Below are experts of layer 3 (counted from 0) of a mixture-of-experts language model. Rows are named router (the router's row for the expert), gate (a neuron's input weights, with its number), up (a neuron's input weights, with its number), down (a neuron's output weights, with its number) and show model dimensions 0-127. Each number is 500 + 25 x the weight over its row's rms, rounded and kept within 0 to 999. Numbers have three digits each.
After each expert's rows: a language model's description of what the expert responds to. This comes from a sample of Wikipedia text that the model never trained on.

# expert 46
router:483525547470543494522537517485518527504475503495479502509507492486476492514497527463532490498503511508505561492540534534471499494493536471481465459479507492488494494517531492528497448465478527470500509506494498502497480547525464529519450489509500457476499525518446491452522531454534516479490548465555456492495493494467513496476502475531502500497497507466519508489467540473496464510517
gate1:512568478547486506552492494514523517524523526556493511466519446514508523521499516491512472483493463479553469491471519503539513500528508487522529501510470488508499506542479456457439494538491470487501493516515559525488534523515448510559472499497473502522523500507505500497509513489492482481509541478477506529492495474481519497511487507493514519523472500450485454527483527493475494495482
up1:500509489461475494490482487504503499521475472478519522450477486491491538444472510508493501492506486491494463495551502488489553456502490497530488469523481500503553490504527527514503454502474484520549480526491551515516456474487502482463478478517516509513460460507478494471521494551526509522515469534473495495491508530501489415521495512539481479497482519469464491521500462488515525494547
down1:480513491467498512473508474516529501479478455531495497471514552487554496516478502483531489495490516489555469484500462531507521482534462485494528456492447474521523457496474537538512508529468522479494491492510466535517516496515485447500481506486510490493499507495479522500490554531479498571486516512521508499485531457503473498576508527519515483478549501482515457487514490493488499479499
Description: Wiki markup structure. Line-start list dashes, section heading equals signs, table pipes and header cells, especially right after a line break, e.g. Sources lists.

# expert 12
router:471503537460544544522510541487546530483483493524487532524508463535517485521478533515516484507502523526517543458536497505454498497463523428469485473488514485459504491525495478523507479458486517499505558495480488519491484501529465504512508509489482479494470497506489523451481506448515484469492506463564485478482496485475507484456482519541502515493507526479500505508493509491491458515533
gate0:486493455500586501463483469512525521477457476473457497505573472428482456516463507513504507492530527518483508478495506521518489494512532484509512485496495497499525503487521504489482485459475515471486509495475472554523519512520488531516470507480467475465496506523459446477480486443465490479520487471533498511484529477473490481492475498519490508531507522509477503510474512468510520511497
up0:539487500501512488441501517537532499464527481504526482531527488495509518512504482458503510532428532462504479504503481506480504504515547496587501495497553515507498507491501502535513511496507495476480498495557458537530510468491508498506492513492492536493469518498441500455508480471508503469519466480516480552494528490532468462469496492500509485513500510545502479536481508486500528468464
down0:460541535501513493458502537540486496531513452541495550491518446469482539498482463443497499511527431470495499496504489492547495488491489500506522519484508520518492518539533518454496539479505503472487497535504465507515475448501491515488507500473522509472507494472508513550538472540453539536513474486491520506491483510536494489509471482515513495550500460512497523519494495504495483517506
Description: Name starts, sentence periods. First letters of names after colons, pipes or hyphens, such as N(awabzada), P(OL), and sentence-ending periods before The or He.

# expert 3
router:469497513475519515506500510457522506420509494485503532520546515523521486510476548501541499483513513478519500477519542514461505505461507490488534470442486532470505445514525504530503465477508483499512525502479521518507503512505469476509488503524487454441491502512479471471499502480508497483472512472549475444504505493467510495461444504517508542504484543482501477496474488477481503477543
gate0:523509495484539510473504495454505497489545517480468461521542472487504505497441497516509496485500499494499482421514493508515509522477513491496511492460521498524502478479539512493487493463499555521489518483488534509482499513535507554533506544485484484491529524446495477504450488439460464478529530439495463530459502470483514463485527483511494525511491475525485483506498489472523490507502
up0:525538500515457491458481496469535490500522504483525494513531480497521552503480494533494486464501494499462491429505508494516533525479509487537486543520516520525478522477523436474503509510470485508485497556489444529546493500509498489498498506520494533507514470459478504488489484500513537469555513461460476495477527472513524496491534490471475518501519486542528485525484435509503491482484
down0:523520536496529500515508471535568527494473502486511469490508515540528456515492523478448473545489491491503511497485539493523520489499500541535473505528500521504530543486523534500505504501530505512484499510517532511473532506509499552501524510491502536482449498472485537485527557509504543448546501487507473487482528479523501441529484494507558499527492508530530479520489504517464504516481
Description: Film and television nouns. Nouns about films, TV and games such as film, series, role, story, character, plus table-ending pipes and list numbers.

# expert 43
router:475498533500517498528497507481528504474477521497500485513520512522537452491505554500528517520503507518503528507515554509456500483480510455493513433494480505519483490493507493505492463474447514459513527477478482518464456526539462496530487493487496513490492509513489504450528556481484489476455520495560476492481506480485479517463478500537517514501455525483530489497476507467445488522544
gate0:496507535487510499509475477527530509449477526509510486520482461497466484497484529532465475527550510529503489498487512504529517464492504511460489507489525505496497504476522485483525511423485492526492516510466495498502496526533500530530460474468452471529527489470539524505506538454473496529528534466531507542497531475441505457536496470499473514517499520476457491467512491492505485543475
up0:559511493506456515498495495513534491520511463505498468500515491527538515527508538491556466529479521503489508456497494511470481500551504496481514553483512509503471535512465439516508518524530471539528528523482480480546506510493514492491482508452518517499500470484505478514519463502533529499578508486461507511489510486525436497506537500499535483505492474517484505528466494517511532473473
down0:512508497522466492481507527535517540515472527545501487457515494471474480464468474476470480530489492464496475487526497535558481508485522469503496520484524509493514521532520485435482515494494493508528478490520500501497462532543509482497512508452537437480497498503506509473494443494519528507488492527487552489472459508505504494489459508496469515495473495492502481542495493554477545532451
Description: Table and heading markup. Wikitable delimiters, row separators |---|, and heading ends ==, plus final word pieces before headings or table bars (Ev-ents, Dou-bles).

# expert 40
router:498513534503549524509473517480515500480530527483435498488502500490523497492488547468515525478506497488512526486516570544475538516481517478523481467480509512496480482500532467493456485482513532474510548505517491507485501503539454525523471485517480520488459489523492483494520511464512499475458486469561486506548506492467482496507491485533508489517481504452563491509485525463482460525524
gate0:490533528494506516505481534501503482460520520520516488500515464499487525517465510532536508506511486488541514517522546498506488483520488500519503492448562527496462463503480508477481486470515547509480536450475465512490463484511490516517485491486470512479541492500502512498479500412468463502537539481482500485525526487455478465517528487518500569512505490477481477507503491457494493549500
up0:513507459506496492480495528488516474470522539446519451493481496512473519453483492423498457513441505469501520543497516492498495484493524501543497511453543514510494508529429495461519496506509488524472489493506439518516536463482478481463509518474488513544541449505487498505493483444510484491515486513493504532524502480496480499506529509492494484507505470514517532505494536486497527507475
down0:518514504508511515503524504483547481541505487508519494455492525521510487489488511504541444534509496503476476533499532512524459505492459509509496512466494488515488505509465501470481484513520499489468517502477506492503485460498522477453527472507532480501486563466507486465478502521497535477563450487492512486521515527522473523526523523487493508528484497485574438490509505499499491464420
Description: Past participles, name pieces. Verb endings and participles after was/were, such as deport-ed, institut-ed, built, found, born, elected; also commas and "old" in Mold.